config.yaml
experts_per_token: 2
moe_layers: [0, 1, 2, 3, 4, 5, 6, 7, 8]
router_bias: true
lr_router: 0.000369
vocab_size: 16384
norm: "rmsnorm"
lr: 0.00164
beta2: 0.95
seq_len: 1024
Below are experts of layer 6 (counted from 0) of a mixture-of-experts language model. Rows are named router (the router's row for the expert), gate (a neuron's input weights, with its number), up (a neuron's input weights, with its number), down (a neuron's output weights, with its number) and show model dimensions 256-383. Each number is 128 + 32 x the weight over its row's rms, rounded and kept within 0 to 255.
Before each expert's rows: a language model's description of what the expert responds to; "mostly gets" lists some tokens that are sent to it at least half of the time. This comes from a sample of Wikipedia text that the model never trained on.

# expert 54
It responds to: Lead sentences, foreign scripts
mostly gets: "ˈ", "น", "เ", "ง", "ر", "่"
router [124 158 113 131 142 135  88 197  92 145 182  97 148 139  81 182 157  93 114 130 122 150 104 110 173 166  87 129 107 151 127  46 140  52 115 103 147 124 187 154 105 170 141 113 122 141 159 135 140  86  94 144 183 170  92 133 121  89 175 143 150 142 149 157 120 115 133 124 140 115  99 163 128 169 102 135 119 129 118 123  94 136  86 136 185 106  75 159 179  88 150 125 175 142  61 119 101 124  81 127 130 149 164 153 136  86  61 110 106 133 135 161 122 129 127 123 157 113 146 150 143  99 158  94 232 112 140 134]
gate1 [ 86 152  74 185  81 112 101 135 139 112 110 107  72 170 138 109 135 137 106  90 138 169 145 121 170 123 123 154 156 115 167 128  94 100 115 115 171 109 129 121 143 177  81 116  96 110 153 151 106  97 161 161 151  61 136 120  72 114  70 105 111 161 158 160 123 117 123 130 162  82 150 168 163 128 124 122  77  86 124 132 106 164  90 115  78 157 102 225 123 127 193  61 132 108 122 159 101 161 116 126 157  98 130 108 144 122 145  80 105  62 127 118  78 160 148  74 179 156 120 189 144 104 123 189 157 138 190  70]
up1 [ 73 122 132 165 112 162 149 167 126 112  89 109 130  86  69 157 123  88 115 103 199 114 115 189 116 136 105 119 160 161 149 118 114  62 117  90  98 120 154 152 109 140 102  91 183 117 141 152 179 100  51 160 146 225  82 152 155 113 150 132 151 145 152 118  79 128 105 116 137 158  48 174  99 153 111 138 166 144 153 201  72 117 143 117 179 107  77 140 111  64 113  97  67 131  91 143  68 119 135  97 186 107 105 134 174 155 103  82 123 158 127 173 105 115 126 152 136 148 145 174 141 136 157  99 148 128 122 138]
down1 [102 123 131 115 105 143 132 160 107 125 157 106 142 171 160 155 112 192  88 118 138 123 114 119 165 138 123 117 169 123  78 175  91  65 188 142 158 119 144 144 145 159 115 173 150 169  77 145  79 128 124 150  84  90 121 138 106 151 168 114 185 130 137 180  92 176 120  64 149 100 155 114  88 129 105  99  66 123 137  77 141 174 136 173 123 106  35 130 170 131 123 197 135 147 132 153 121 154 133 166 117 127 114 101 122 120 148 154 166 135 147 145 128 101 150  95 158 132 102 120 218 103 134 155 145 137 118  62]
gate2 [117 135 149  93 140 158 119 103  96 180  54 131  63 128 104  94 143 129 129 125 155 125 108 198 127 102 156 136 153  89 187 119  89 119  96 140 159 130 119 164 181 175 191 102 107  55 157 121 105 128  76 107 114  60 126 126 129 161  95 130 112 124 145 174 123 144 150 108 160 156 110 158 180 100  95 165 160  88 107 114 155 141 143  36 127  91 150 102 156  82  90  61  79 199 110  91 146 154 117 158 137 171 170 132 151 141 191 111 176 113 103 139 102 141 130 172 190 138  84 140 111 141 158 117  73 135 140 140]
up2 [104 150 176 129 136  97 105 147 148  81  64 164 127 114 154 214 136 122 144 123 172 137 129 128 154 118 144 127 157 115 161 123 138 117 121 111  72 114 109 131 177  56 151  60 143  96 169 117 131 124 106 143 156  87 156  88 130 143 151 152 127 111 104 139 145 110  98 133  85 131 165 114  93 120 108 170  69 124 147 147  85  96 196 112  77 110 112 122  80 172 125 131 133 146 148 128 142 118  69 183 125 120 154 113 145 132 118 184 184 115 118  95 108 122 107 126 123 145 117 163 105  90 113 124 129 210  78 129]
down2 [139  91 179 123 160 106  95 122 184 112  50 139  94 111 121  97  90  96 149 139  83 117 113 158 102 127 108  91 126  99  73 127 155 122 140  96 125 186 118 147 147 144 203 125 179 126 119  92 156 161  94 114 211  70 140 194 203 140 110  62 135  80 153  93  73 168 156 165 159 131 187 127 123 110 106 106 102 115 123 130 102  98 191 129  52  68 182 141 130 169  94 149 139 120 161 143 128 131 163 109 127 101 125 126 157 108 177 137 136 181 107  89 119 164  98 159 157 106 108 139 144  83  61 122 125 101 112 122]
gate3 [158 127  87 140 150 156 151 151 164 106 170 145 178 194  88 113 146 127 157  88  73 110  65 135 122 166 105 118 121 115 147 138 145  77 204 104 180 109 137  89 120 131 119  90 175  91 118 164  78  97 109 125 120 163 139 137 145 204 142 110 128 148 114 106 166  97 127 143 160 106  89 147 167 134  93 154 130 149 128 155  58 115 127 146 109  96  82  77 169  94  44  88 146 143  55 106 141  42 143 110 167 126 134 155 107 131 106 123  93 121 140 193 105 122  90 149 118 100 102 102 161 121 135  55 105 101 133  96]
up3 [ 91 148 117 106  99 133 149 121 111 163 165  94 160 145 104 154 127 139 108 114  87 144 113 135 122 135 156 147  66 154 122 123 110 120 109  90 123 111 152 133 120 154 200 167 159 152 112 101 148 159 168 128  60 109 134 110 141 131 197 155 134  97 130 108 173 146 155 100 121 125 132 172 160 162  87 143 143 193 101 134 122 193  99 155 128 119 176  74 167 163  76  92 164 186  78 138 101 134 191 134 123 155 110 147 182  93 186  83  79 139 117 111 168 152 145 150 171 120 107  40  76 130 110 183 101  89 142  67]
down3 [103 105 115 112  80 152 132 134 122 174 129 109 129  77 115 132 120  71 138 138 146 111 153 176 110 191  99 136 149 108 114 145 133 138 137 102 123 198 110 122 155 162 160 171  60 139  27  88 204 157 134  80 113 144 165  93 120 147 149 136 172 108 143 143  63  87 142  75 106 102 167 189 178 143 177 199 189 143 143 164 117 151 123  82 122 132 122 172  76 141 102  51 134 157 126 168  86  81 121  82 168 187 115  89 145 103 123  96 114 140 200  98  89 125 104 132 153 121 115 144 134 186 134 116 119 173  74 178]
gate4 [ 96  96  96 193 136 112 145 150 171  91  77  71 137  51 163 144  92 135  72 159 179 140 157 113  88 129 128 122 134  88 136 183 107 107 172 134 121 141 104 145 122 109 103 125 149 137 165 162 163  73  73 107 171 117 131 130  41 120  98  97 106 111  89 113  77 134  99 154 140 125 137 160 134  81  89 140 149 123 125 120 139 115  97 136 102 107 120 150  73 156 157  94 138 126 127 144  92  90 171  92 191 153  92  90 144  91 165  61 138  84 137 121 144  52  81 102 183 120 106 209 143 158 139 127 148 144 161 114]
up4 [ 87 145 141 175 130 152 166 122 130 133 107 158 133  73 199 145 127 137 163 126 150 116 131 153  94 107 109  69 140 124 168 128  96 190 120 100 120 132  77 151 132 136  75 101 132 110 175 108 147 151  43 184 114  88 119  85 112 149 102 139  93 150 103 121  61  99 127 146 137  32 116  95 131 128 150 150 109 155 101 129 126 116  88  98 198 123 139 112 112 139 156 137 108 124 142  67 141 116 128 122  89 130 165 111 104 135 108 114 141  80 152 136 167 119 124  73 123 129  91 174 188 162 184  76 159 132 148  98]
down4 [137 156 144  76  93 114 101  81 105 139 136 140 142  87 164 182 138 153 104 171 128  54 157 184 149 169 105  48 130  70 131 168 128 114 153 146 117 148 130 146  98 139  97 135 135  62 124 128 154 182 132  90 129 158  67 160 128 123 100 105 123  88 126 146  95 140 139 126 216 135 153  81  92 142 136  81 163 160 168 151 104 115 120 101 108  97 141 151 187 135 153 130 108 138 115 163  81 133 129 129  91 197 107  57 123  96 132 132 123  99 103 154 173  81 141  69 122 114 176 132 106 186 142  94 140  86 186 157]
gate5 [162 133 140   0  80 118 153 130 130 185 124 152 157 145  49 134 148  95 127 125 119 140 121 141 125 158 138 132 136 130 148 147 126 126 136 147 147 176 148  84 144 113 214 131 156 171 109 153 146 136 115  63  99 120 135 164 175 176 103 154 138  98  94 144 167 131 127 161 136 141 117 112  98 149 139 176 138 114 119 142 148  88 121 100 186  91 216 108 155 143 101 151 117 106  82  87 178 206 128 169 136 117 154 173  86 140 110  73 104 173 206 129 154 125 174 188 152 136 153 121  91 160 108 140 130 125 110 141]
up5 [105 177  79 155 102 150 148  89 142 162 129 148 100 135 163  95 138 119 130 164  51 157 122  91 157 121 150 187 124 129 129  81 154 111 146 147 115  93 136 109 129 137 140 144 189 138 148 130 122 106  88  96  41 161 124 202 131 113 187 153 141  99  86 127 106 102 147 160  58 139 136 106 172 150 128 171 115  93  75 107 114 153 160 149 152  80 151 125  90 142 136 120 105  67 130  80 124  91 119  78 136  99 146 141 136 120 158 157 123 146 141 167 101 106 126  66 134 120 102 123 140  85 100 127 196 112 109  55]
down5 [176 101 126 135 154 116 120 109  92 122 162 157 126 122 154 194 124 126 116 150 142 165 150 142  84 107 143 137 142 120 129 144  87 106 191 120 148 170  94 142 117  83 140  56 132 133  98  73 146 172 111 123 125 131  72  95 127  86 111 138 166  52 150 132 114 169  85  78 165 124 184  72 109 116 144 145 149  97 136 157 177 133 128 101 139 113 152 114 103 140 121 158 122 109  97 147  91 148 106 190 132 132 142 136 114 153  58 153 151  98 175 106  90 161  96 133 117 153 126 113  98 149  62 162 146  96  92 170]
gate6 [ 80 150 181 100 151 123  40 155 101 113  81 115 145 116 159  85 122 134 128  92 160  82 154 127  99 143 143  53  92 122  69 187 184 141 136 112  88  80 114 113 143 156 130 113 161  96 178 156  99 148  86 117 172 131 131 123 112  85  87 126 111 133  79 147 144 140 110 160  80  86 142 164 101 143 135 156 126 101 113 159  78  96  97 112 190 142 104 153 156 163 132 142 214 133 110 150 109 161 114 142  94 149 103 137 167 102 116 113 120 112 144 116 176 125 192 142 131 142  91 147  98 151  96  69 154 142 141 143]
up6 [ 84 149 117 144 126  83 132 114 146  97 140 149 144  87 112 125  95 139 101  78 154 125 122  67 147 133 159  93 142  62  80 160 108 165 150 121  76 126 118 160 203 169  95 149 137 147 132 134 111  86 113 118 134  44 139  99 117 126 101 130  95 115 178  90 159 152 118  78 127 106 137 120 120  77 122 158 157  94 129  75 177  86 105 105 194  99 120 114 149 154 112 185  94 101 137  97 125 135 116  98 131 163 114 108  88 111 113 125 129  57 115 129 118 136 131 122  76 105 167 162 131 129 133  99 109 118 135 161]
down6 [109 138 200 180  94 160 158 129 126  90 129 137 139 119 175  97 158 112 135 161 137 129  29  82 137 151 143 124  93 118 141  72 104  81 130 162 135 144 214  61  76 145 166 112 140 111 131 213 157 131 171 124 151  75 170  82 122  98 117 139 109 101 132 152  95 121 112 124  87 168 180  75 167 131 121 145 164  95 103 113 169 132 138 112 125 119 149 114  83 147 174  85 144 157 160 157  10 147 120 137 153 139 141 115 102 141 122 127 116 116 131  98 155  67  98 144  94 190  76 105  92 114 139 141 124 193 156 136]
gate7 [ 90 114 117 132 130 131 121 184 150 144  87 108  86 149 159 180 153 166 193 128 139 125  94 121  89 148 129 118 120 108 118 149 116  90 104 126  89 102 105 105  83 150 121 173 131 102 139 142 157 142 118 125 168 100 123 133 123  95 119 157 217 113 109 153 207 123  65 165 104 140 118 114 138 134 140 126 136 104 116 131  52 136 112 136 117 169 148 118  72 142 161 141 123  91  78 128 104 123 117 127 148 131  69  90 144  95  56 152  73 134 150 173  76  82  47  57 124 131 178 119 139 125 161 112 136 157  84 155]
up7 [ 96 107  82 195 150 183 108 145 158 143  90 106 160  79  82 145 134 115 171 115 116 144 131 105 146  93 133 125 117 135 172  73 185  61 123 106 168 141 184 156  93 151 135 132 115 125 127 132 112 131 100 129 157  81 129 100 136 106 155 183 121 115 235 133 155 169 129 142 129 109  71 166 205 123  97 109 139 108  99 138 124 130 143  98 131 118  96 170 118 132 132  92 159 154 128  69 134 129 116 119 104 134 101 130 148 117  95 127 177  95 125 122  61 162 123  97 130 137 134 116 151 139 124 111 157 130 116  96]
down7 [165 155 168  70 165 131 128 128 103 172 150 160 126  89 136 140  41 125  70 111 168 125 171  83 162 154 186 117 170 111 120 137 112 135 106 171 100  63 121 123 100  88 150 100 166 157 133 124 158  96 130 115 129 150 136 199 123  91 145 131 109  84 130 163 150 114 155  56 136 119  86 180  69 146 146 136 171 147  99 119 202 119 153  93 151 130 131 152  75  98 104 171 141 176 170 103 122 124 172 175 107 107 118 125  98  94 144 101 129 146 115 127 166 122 129 133 130 121 111  76 195 121  77 135 137 103 119 103]
gate8 [154 125 127 226  51 175 135 143 126 185 126 110 176 140 122 107 105 144 136 128 149  75 146  74 124  93 106 174 142 122 150 141 195  80  66  97 120 127 124 135  68 127 149 145  92 101 138 122 145 141 119  74 104 162 115 102 124 139 169 134 141 109 167 121  88 117 173 131 131  89 106 166 175 166  93 162 130 149 135 164 167 150 120 131 116 126 143 142 134 134 120 148 137 142  80 100 111 104 123  76  85 122 128 169 185 123  90 103 144 139 128 157 119  93  98 159 150 110 108 141  87  86 109 183 139  77 194  58]
up8 [ 95 110  86 142 114 144 127 132  96 145 154 131  92 112 178  74 143 156 175  53 110  93 102 135 141 156  95  49 120 112 160 145 118 150  83  92 134  63 161 105  66 166  76 128 119  99 138 167 129 132  83 148 127 142 136 113 110 151 176 198 113 112 197 102 165 186 113  90 163 146 127 156  89 180 144  96 122 150 157 145 172 140 138 119 142 151 160 162 157 193 170 144 169 123 121 149 131 203 129  90 156 103 145 108 127  73 141 180 130  86 109  46 129 152 172 110 134  94 169 131  96 111 160 102 127 107 189  96]
down8 [118 150 157  94  77 117 119  86 228 127  86 137  70 140  99 142  95 117 167 169  92 102 107 136  56 145 139  53 125 117 113 128 113 135 125 104 144 149  79 125 105  47 157 145 106 156 132 123 162 127 175 141  78 102  78 104  77 141 132  91 149 140 133  83 117 135  72 101 147 149 107 109 132 139 109  65 108 115 141 109 118  55 127  71 118 122 168  47  84 120  60  94 119  89  97  10 135 105 128  48 113 134 111 127  88 126 120 132  87 149 120 154  96 143  72  97  98 137 185 187 111 151 122 181 115 102 123 119]
gate9 [106  59 127 153 196 101 155 149 133 146  95 114 174 174 110 135 109 153 109 164 122 106 115 148  93 101 149 119 155 117 177  93 141 134 151 130 112 118  57 145 132 149  65  67 111 145 152 169 150  66  80 154 211 139 153 107 132 191  79 136 103 132  99 140 174 106 124 109 137  80  61 128 120 157 151 111 154 183 176 171 103 110 134 139 122 107 130 134 147 135 131 143 124 143  89 110 124  65 142  83 151 140 135  58  59  96  97  79 118  76 149 146 150  95 136 130  60 146 175 125 132 183 155 136 193 144 120 104]
up9 [131 164  71 183  96 113 109  95 120 145 100 128 101 161 141 142 121 111  86 124 131  88 121 109 110 124 135 108 108 145 169 109 122 161 137 128 166 127  70 126 164 118 115 136 134  94 128 111 122  85 122 134  68 178 126 144 163 211 155 166 122 180 109  93 137 149 183 135  99 161 118 115 109 123 115 111 159 169 141 125 150 157 150  85 115 103 135  75 119 106  63  79 105 154 148 126 107 136 136  66 143  52 162 160 163 143 110 165  79 105  91 166 100 180  92 145 129 115  95 130  85 137  90 117 148 111  88 135]
down9 [123 118 124 159 108 132 103 173 160 148  95 158 123 122  24 107  74 166 171 153 171 120  76 127  99  78 126 146 133 145 126  41 162 115 126 133 125  94 166 148 123 107 221 161  82 120 106  77 128 121 135 115 175  98 154  87 124 143 165 157 189 192 153 133 133 158  98 199  82 118  91 123  74  75 100 128  67 138 126 179 100 153 115 196 135 110 123 183  87 170 108 165  35 168 186  91  84 113  89 127 144 133 161 144 127 100 120 162 153  81 184 106 102 135 108 130 117 110 118 120 131 138 174 176 128 159 139 127]
gate10 [ 66 156 136  94  77 142 125 172 119 143 136 175 153 110 128 130 145 134  96  87  75 124 124 158 108 145 125  74 109 111  98 103 131 113 128 131  78 117 160 100 150 118 162 144 108  92  71  99 122 146 133 133  54  59 168 122 126 104 111 116 153 113  86 153 203  94 134 161 132 127 135 134 139  96 124 162 123 158 111 149  82 114 130 198 136 140 164 156 139 148 122 203 157 139 133  70 102 117 162 150 104 166 117  74 110 118  84 127  87 149 127 151 102  52  97 116  99 125  53 102 104 131 164 119 110  87 157 128]
up10 [151 108 132 114 141  91 156 138 125 174 112 142 149 124 132  83 107 127  93 128  81 142 140 184  53 111 166 178  30 158  77  81 129 123 132  99  64 135  96 148 134 168 112  68  88 143 106 176  96 142 157 103 164 120 159 142 147 124 132  70 165 127 160  81 159  94 108 107 140 162 130 140 140 112 121 131 129 107  76 104 147 149 160 119 139 127 179 139 136 148  96 134 105 149 128 129 142 103 127 214  99 110 122 147  98 115 135  87 138 172 107  91 126 179 184 110 154 107 102 138 203 119 103 136 140 140 103 124]
down10 [ 89 135 143  96  70 115 106 156 145 164 137  97 151 122  95 179  95 142 136  88 147 176 169  99 122  63 108 154 171 116 114 109 123  65 120 161 112 115 190  96 135  84 180 111 125 123 117 128 148 111 129 166 152 143 187 114 111 154 178 176 135  99 142 111 102 124 170 172 135  66 116 125  96 101 125 184 137  88 147 109 130 157 116 185 124 144 124 124 136 148 157 212 117 126 116  78 120  93  74  97 127 129 112 110 100 157 151 137 133 103 108 126 113 106 152  77  77 122 104 102  94  99  80 175  97  83 206 112]
gate11 [165 168 101 129 171 131 118 119 100 119 150 116  68 118 129 170 120 107 120 130 101 159 112 171 143 125 128 116 110 119 155 171 120 143 118 100 160 126  97 124 140 148  74 115 146 153 109 155 140 122 143 134  58 123 118 159 116 165 208 156 115  83  95  91 253 103 142  99 125  76 135 202 143 105 104 109 104 147 126 154 132 153 114 173 169 120 126 124 127 156 198 167 165 153 135 145  82 132 183 134 129 160 154 121 163  76 114 105 170 143  73 130  92 107 125 146 185 149 188 114  93 129 146 113 140  94 183 158]
up11 [ 96 166 179 102 107 168 142  82  88 130 147 129 117  84 162 131 145  69 126 166  93  65 135 129  97 180 125 120 118 117  64 136  93 180 127  69 151 164 105 142 150 165  83 120 144 118  90 113 188 186 118 142  95 112 136 142 167 134  87 131 155  64 119  66 133 171 109 116 131 110 149 135 125 104 113  84 136 157  74 133 166 166 138 139 141  99 230 134  98 171 129 111 147 148  95 114 154 131  73 115 108  91 153 131 165 127 151 114 156 138 141 178 153 119 133 106 125 138 133 118 125 189 133 158 153 148 117 110]
down11 [ 54 112 153  74 131 140 148 127  87 142 146 139 124 132 152  83 160 124 103 122 137 146 106 140 112  99 156 102 150 130 120 137 111  92 152 148 199  49 118  73 151 118 123 151 150 112 183  87 104 181 195 134 116 100  97 147 108 122  71  53 156  98  99 100 127 106 132  75  99 122 102 102 191  95  44 132 147  96  89 152 104 124  85 111 132  93 128 138 122 131 126 134 174 110 132 113  89 114 171  95 129 143 186 145  80 163 120 124 112 135 151 170 155 132  65 157  62  69 104 167 100 145 144 123  53 174 155 132]
gate12 [ 84 120 133 120 114 142 131 156 133  99 138 119 148  72 146 172 134 101 134 126 160 119 137 139 151 163 121 172  98 178  89 155 165 102  99  99  68 190 103 130 136 128 160 135 152 126 127 134 126 150 115 115 160  93 126  94  77 156 213 164 189 100 127 146 150  85  92 116 120 135 144 140 191 123 111 131 144 151  89 177  97 107 135 168 145 142 166 141 128 165 178  81 135 172 104 162  91  84 100 170 174 117 120  84 162  87  91 138 128  94 181 158 160  69 116  91 146 135 138 131 155 172 156  63 111 164 119 159]
up12 [142 148 126 116 115 131 135 107 136  83  84 120 116 103 133 166 123 118 142 108 151 178 139  85  89  98 127 139  98  78 152 137 145 129  99 132 164  59 196 111 119 119 124 135  77 114 129 170  95 105 159 104  75  49 170 167 146 135  96 138 134 153 121 111 138 162  89 149 113 184 169 165 136 114  79  67 114 114  97 113 123 130  77  93  94 105  82 181 120 112 114 132 141 124 130 141 150 113 152 110 138  91 131 143 120 119 107 102 117  85  81  83  77 143  78 125 167 144 112 196 187 122 128 153 122 107 161  92]
down12 [ 75 115 130 101 157  73 109 141 146 137 157 126 157  66  80 111 120  72 130 122 193  80  99 133 111 158 144  91 140 157 157 154 120 179  81 152 102 110  96 118 149 119 131  54 175 102 166 124  85 122 150 150 137 181 119 132  82  69  63  76 113 126  77 146 107 156 117  86 204 111 108 133 123  91 122  95  89 101 133 126 121 130  70 132 144 157 129 130  82 135 163 133 101 108 144 169 159 170 110 104  82 121  81 206 181 107  97  94 101 124 138 125  71 163  92 116  93 137  64 163 129 145 190 203 140  94  90 175]
gate13 [ 74 127 170  94 164 112  84 139 116 180 153 191  99 162 113 130 147 157 100  53 109 137 103 186  66 109  81 109 139 109 206  80 113 163  89 121 160  79 131 106 147  76 149  90  93  88 156 148 115 127 212 113 123 172 128 153 110 113  86  93 107 136 123 125 124 118 107 138 120 103 123 152 165 169 104  88 177 121 159 110 103 153 111 157 142 140 166 117 125 121 163 175 212 162  82 103 116 133 138  89 117 131 144 110  57 124 112 100 176 105 117 119 150 169 154 101 123 120 104 121 113 179 162 189 122 101  92  89]
up13 [ 95 128 148 182 133 170 136 108 146 133  76 155 145 141 146 145  99 146 142 123  99  82 113 171 179 163 110  99 144 108 171 103 122 117 119  41 133 156 111 145 120 108 157 133 186 147 148 167 124 134 154 111 161 157  88 104 123 138 103  59 167 130 140 137  99 189 128  77 116 152 108 126 116 117 143  87 117  94 127  68  72 131 142 196 115 167 100 190 143 134 132 102  93 133 134 109 102  90 106 150 128 132 100 102  70 157 153 162 119 145 126 121 148 149 125 143 134 113 206 191 124 127 111 117 154 112 178 103]
down13 [128 148 126  97 136 149 131 128  93  87 130 134  81 121  84 104  62  88 146  84 139 104 161 151 105 159 135 110 148  62 134 156 113  96 161  92  83 157  79 204 140 127 209 111 122 129  40 175 158 169 171  66 193 103 132 143 160 173 158 149 197 127 159 134 139 191 187 101 139  94 104  70 134 161 161 182 100  67  58 116 122  98 126  98 137  99 140 102 119 114 117  64  90 190 128 145 109 137 180 158 106 122 168 128  97 141 129  96  94 184  99 117 114 100 112 109  99 103 142 133 142 119  93  96  87  94  95 161]
gate14 [113 146  87  70  92 177 106 116 149 173 133 148 203 140 147 103 137 123 146 137  57 121 112 137 115 144 125  68 165 142 174  67 109 110 132  97 118 164 136 100  74  83  71 107 139 121  30 122 100 101 137 157 127 131 120 112 133 135 118 181  96 106 182 132 207 148 118 146 143 159  72 100 132 186 129 111 157 154 121  98 126 115 169 152 122 129 191 112 135 163 126 120 172 155  75 141 117 151 165 111 125  97 112 101 129 140  98 118 135 151  96 100 132 124 169 183 132 105 187 119  84 130 175 153 126 162  45 123]
up14 [103 101 130  82 128 179 135 112 129 115  92 113 216  26 115 223 131 127  81 120 164 143 115 143 141 118 149 131 138 119 111 139 113 151 169 126 150 159 133 175  93 137 151 104  80 153 174 124 136 179 103 163 110  78 154  91 125  99 141 135 112 173 126 114 140  63 123 119 131 157  71 135 152 161 106 168 129  89 160 121 109 124 133 137  98 119 116 169 171 132 174 190 176 120 165 133 156 152 117 175 123  77 150 149 139  96 101 105 155 105 115 129 161 167 106 139 201 116 132 111 136 192 167 113 143 167 100 118]
down14 [117 113 148 114 151 137 104 144 158 124 147 139 220 105 160 100 143 161  94 172 163  82 165 152 115 109 168 154 140 147  59 125 123 158 127  85  93 123 136 163  59 127 128 163 107 147 148 128 162 150  75 154 148  80 131 211  85 118  89 134 156 153 141  70 118 132  51 167 194 163 170 117  79  80 151  90 112 119 163 142 201 137 141 114 145 126 126 152 129 156 110 116 134 176 164 154  56 112 111 154 149 107 111 189 149 111 123 117 149  92 169 124 114 118  85 147 123 131 150  97 133 135 143 127 136 131 138 169]
gate15 [ 79  89  79 184  72 153 128 136 112 157 170  96  96 140 146 139 125 156 129 103  95 103 150 112 102 105  89 141  99 146 120 131 115 135 160 106 118  96  93 111 143 143 133 119 112  81  64 130 121 168 133 164  95 172 108 139 163 116  88  81 128 132 109 159 150 104  90 107 122 172 131 158 175 114  97 103 135 113 158  94 119 160 131 163  96 149  80 111 125 118 143  71 127  90 173 128 168  88 155 112 121 102 153 108  68 102 161 144 124 140 136 167  63  68  53 143 121 143  69  91 155  83  96 161 116  92 103 106]
up15 [124 111 137 131 167  97 133  93 115 133  59 114 137  98 204 150 130 155 124 137 125  80 124  35 154 115  92  90 142 145 152 128 119 135  91 102 148 143  89 165  70 111 135 158  96 148 118 123 135  94  61 100 122  99 129 100 143 158 131 119  85 146 111 127 150 184 134 129 119 148 134 137  92 145  94 159 150 190 142 118  92 131  78 157 122  94 137  84  90 115 117 116 142 143 103 154 156 118 196  98 165 129 100 158 197  88  88 104 117 112 147 167 126 127  96 117 149  62 164 102 127 173  99 180  89 162  98 124]
down15 [140 119 114 143 123  90 144 210 108 138 139 107  80 124  82 155 156  89  77 197 104 169 149 148 109 136  53 156 147 122 111 153 125 146 166 154  37 127  95 138 146 173 104 142 135 113 127  88 160 128 115 101  39 120  96 155  82  99  26 131 138 137 173 156  91 152  40 154 152  92 111 133 127  97 138 145 151 149 109 128 163 200 120 172 148  91 142 174  69 102  99 143 117 134 117 147 147 103 145  95 143  59  93 192 179 139 169 157 127 139  84 141 132 123 149  79 126 193 123 107 177 109 152 145 156 116  90 156]
gate16 [148  93 124 123 208 145 124 125 104 147 155 114 157 184  39  89 126  76 116 164 145 131 108 162 180  64  83 110 149 154 145  78 137 124 120 143 193 124 128 146  66  80 187 142 142 123 171 140 125 139 144 150 141 195 120 142 119  75 116 119  80 160 170 161  68  93 159 116 136 181 110 170  88 112 134  95 135  95 106 135 135 110 137 180 186  73  85  73 166  89 150  78 147 198 158 142 119 157 122 139 134 167 176 152 169 157 119  97 119  96 103 138 194 157 126 164 138  87 153 146 102 130 110  89 141 102 158 131]
up16 [115 188 113 139 191 123  92 121 109 116 139 178  94 154 207 231 123 177 150 116 101 127 155  97 195 114  81  75 106 158 130 114 130 105  88 133  73 127  98 196 121 119 108  90 140 197 176 150 143 135  67 119  85 132 106 157 121 186 124 153 180  57  77 123 131  72 123  86 107 114 101 105 128 138 110 149 130 186 118  96 143  89 116  85 154 126 125 113  61 152 104 134 114 123 145  82 116 142 121 141 129 130 111 154  89  86  82  91 178  80 139 144 139 135 113  68 178 124 124 149  72 108 112 101 136 125 171 117]
down16 [127 107 102 156 185 131 122 118 158 130 105  91  66 100 184 128 143 119 133 149 130 174 143 137 134 130 140 194  99  85 127 156 142 130 155  84 126 101  75 155 175 127 108 133  99 144 118 154 132 154 155 130 123 128  62 158  97 168 134 164 144 162 114 177 100 149 136 110 161 127 154 180 156 110 122 117 165  78 124 165 122 170  77 179 110 101  90 163 145 152  79  71 120 129 123 141 164 157 168 125 160  66 152 107  95 126 147 163  87 168  81 106 133 122 111  79  94 131 135 122 103 147 115 130 103 142 159  93]
gate17 [185 122  84 123 150 186 104 158 130 144 138 173 119 145  96 168 160 131 152 159 144 166 106 117 196 185 137 136  89 104 125  72 114  80 163 149 136 114 138 106 133 149 115 163  99 117  53 222 137 116  90  99 119 143 118 121 190  75 100 213 133  97 170 157 159 175 172 126  37 149 143  99 143 138 120 115 127  87 129 127  79 163 155  67 127  78 111 161 128  67 142 132 137 148 146 161 168 137 152 131 131 119 155 126 102 179 151 163  94 133 144  83 107 112 147 134 103 157 135 153 119 100 112 112 208 111  98 182]
up17 [116 145 142 165 121  73 119 155 165  99 149 147 148 107 172  87  75 116 165 172 126 130 128  92 149  74 116 146 137 132 159 114 165 106 120 118 105 184 106 123  74 143 152 127 153 124  94  91 154 102 107 100 130  97 136  42 124 157 113 161 180 126 131 171 111 131 134  81  70 101 126 181 174 111 113 145 152 119 149 135 120 186 107 135 124  68 156  93 124  83 128 113 105 167 107 131 108 113 185  70 131 101 135  92 158 148  97 103 138 141 127 162  99  81 123  87  88 113 137  80  87 142 145 142 133 118 102 164]
down17 [170 142 204 131 138  54 137 162 116 124 179 155 145 177 174 144 147 172 118  99 142 118 108 223 188 132 139 134 155 169 116 126 166 101 127 143 181  87 139 102 168 112 131  83  39  93 143 106 133 141 171 151 183  79 179 141 122 126 123 136  99  96 119 148 147 153 151 104 171  85 115 151  77 126 145 129 173 164 143  87 107  84 137  78 157 155 192 102 134 105 166 184 157 132 108  63 111  75 164 126 118  89 146 130  85 166 120 166 154 101  52 190  71 158 119 124 128 164 109 141  91 150  95 124 128  79 137 137]
gate18 [150 170 206  69 144 140 116 162 125  94 165  99 178  71  96 140  90 112  95  98 157 104 117 104 130 166 140 152 132 129 150 103 147  84 129 136  88 161 142  85 143  91 169  97 134 127 156 162 176 145  90 143 163 140  93  98 158 147 156 130 127  88 170 140  77 128 114 108 130 116 137 142 122 170  90 151 147 149 113 180  97 151  87 113 143 117  79 118 167 143  80  52 151 199  98 147 134  72 113 121  71 175 170 109  65 103 108  83 161 180  73 136  87  93 146 134  90 116 103 103 122  97 110 185 109  81 127 126]
up18 [167 150 141 143 196 137  59 144 140 115 149 158 130  93  84 154  96  99  98 115 150 127 158 137  72 176 106 110  69 156 123  60 185  97 119 136  84 166 112  90 151 177 103  73 131 171 137 150  75 125 142 114 161 132 112 127 129  86 167 152 135  94 146 131 136 125  99  89 108 119 159 108 163 140 146 107 172 157 152 119 110 130 139 187 142 166  96 135  85 147 109 102 143 175 131 140 133  50 157 178  78 113 162 146 101  96 169 109 131 130 101 166 113 134 153 102  91 173 164 101 143 122  99 123 142  89  50  77]
down18 [152 188 128  96 158 131 144 117 108 153 142 100 108  90  59  99  75 107 129 112  75 102  76 126  92  98 172 166 132 117 120 113 101 116 138 164 100 167 122 133  90 152 189 182 135  74 135 158 130 116  54 132  89  11 195 114 132 117 140 169  99 168  83  86  84 119 171 167 135 137 103 116 105 142 181 192 124 174 114 117 176 122 142  98  64 101 127 147 144 164 122 114  71  68 136 126 127 109 145 168 161  96 154 114 135 120  84  82 130 166 160  97 122 168 142 149 152  99 142 180 162 111 164 147 123 151 154 117]